config.yaml
n_experts: 16
experts_per_token: 2
d_shared_expert: 0
hidden_act: "gelu"
router_score: "softmax"
balance_bias: false
router_z_loss: 0.001
vocab_size: 37202
tie_word_embeddings: false
init_std_down: 0.0
optimizer: "muon_variant"
lr_head: 0.00601
batch_tokens: 131072
Below are experts of layer 7 (counted from 0) of a mixture-of-experts language model. Rows are named router (the router's row for the expert) and show model dimensions 256-383. Each number is 500 + 50 x the weight over its row's rms, rounded and kept within 0 to 999. Numbers have three digits each.
Before each expert's rows: "gets" lists some tokens that make up at least twice as much of what it gets as of all text. This comes from a sample of Wikipedia text that the model never trained on. Tokens count by the router's weight.

# expert 15
gets: ".", " |", ";", "-", "|", " In"
router:563518486449550492579500488473543476534564478511464541520564424519387482424429432476491464465508550510521550463603547558441474488468496474534432490492490573439491483594469479486399479535543487492500420545490554550457518476440506538463428441548571625556343514509492520512571552495594415509442417572431442512457516497548478499507494454531475463444510533482508542564571367508494452414488

# expert 11
gets: " to", " was", "201", " as", "200", "202"
router:484412476474555482439475508505592543510405443535544498434546541495322489498462473435523548505468440568523587502476542557562470583497512481524422494546449445453561452518373485383479406494442526476587433551472507335608447519483496466446526524600596524451498553545536524465459471473524475505455474545545539565518570450531471526544433475487485541482485529545453574458479499532506535525428

# expert 9
gets: "\n", " |\n", ".\n\n", " |", "\n\n", ")\n"
router:507553611529509472484436501468590554539348398475606470480578478500403522513532459452532501597551525447454545531478550490567555499508591571554526520539514517582564429529476422485459552579436486524598479616518528485403575542529509465505557471524547390515461517501533450497542465522496598488541435531436556546428543510511559540622530448488543517549476404501533562529455459524409520532470

# expert 10
gets: " |", " from", ":", " not", "3", " former"
router:496476527486524503519492515507586551444549506578625507468501475483509469509542473459559436523595406521601470585559530479525461595497502624513538463537457504462510421568510457425490467497500510506506495466447554440413520557506473419430531493550547477614475548546510452487545451513439482413471434590476548510562509544425485558559474485469465644495533470358406447484504566527436565560492

# expert 6
gets: " a", ":", " his", "'s", " an", " their"
router:509522542592489532401569405451548584526478516464506432524495496537475491543533461488496519447572477436539553501515504560430471559429510501468446469455511463497444622528486469509380483350502538554524470403547530487482554482461491550439485470454552498517553620485473476491437475490501461539495312545512541536482515578528523501484452438458443460502545489465446510493469446572451513500458

# expert 0
gets: " of", " and", " for", "-", " to", " or"
router:466464497464524499462534519514598558424472491565499536466514517488468449512456482516485560570500504458575514498501494502525500560451527506476495559550511510627596403462520531501530534501450473453547472637564562469519440498496430520479444475522559475537404536553524485507336512456512337492425439579481545481574518470465511409564482477419523567502486421523457613577517469537450457552503

# expert 1
gets: " the", "-", " (", "|", " \"", "–"
router:521470379453532544472579506508468469477475365554512479532544467485523470430517499531511622516506543433520567500600573481475482530477517564528480560552537509505524515569421522535448433511457471464491451464512572496529441600524502475515377429471548410573459484542504469504551518467433385466470501517571542608537528494480505445564418497462536597530443504517475552534408468611514522541449

# expert 4
gets: ",", " in", ")", " (", "\"", " he"
router:554477560513489508461545476533509475441496506439548525480489568520488482484474488501427602518431528502440491484536505486488388517497442539543455554515499479465494407558435541534434520501395530447486437478526451443509645562502453501427453463488513519592491541562570486457553447400558397476522440529474501658534534537493430543525502473499496522502497388481481521480441456495505571540499

# expert 8
gets: " ", "2", " known", "4", "3", "25"
router:585445573489460462540546410471542535441389521517600495487533480498421449467407483532484517498575476460607472427496518551476501572397506573491496560627460582546514518550444508485514484524460543530470404505506506363458478507477464570423494516493575430539511502474509521493474501413498561442620534496419545579464528488526555471524446498542560505531529460469551571535466469555525459538466

# expert 14
gets: " ", " New", " United", " States", " National", ".S"
router:484492450555477468541622427558551584526543486523477471438568402446414484484467445551540442534434552514524452534536607564450518495475542523527503483536480528546422503522442514498432416524381518486604513554535467593489562536534502536455566488604549568485518473538446496497452540441461558408469555591521555493471460494468629416551470552511471508516496480457529492488480561527504480468413

# expert 2
gets: " a", " with", " The", "0", " which", " an"
router:498372570430565464492553412511617537507441478551474517468584478472443459485487448489446560515527475496517584532485516480485476561425548490565542501555522477445570528577436521457494535522399480476601360510544548436574517458458428556507391507570549526523461523449506455367432396532506462554580469434364523513494458530467517519521511474485515465486467451523438529470491434500531414481457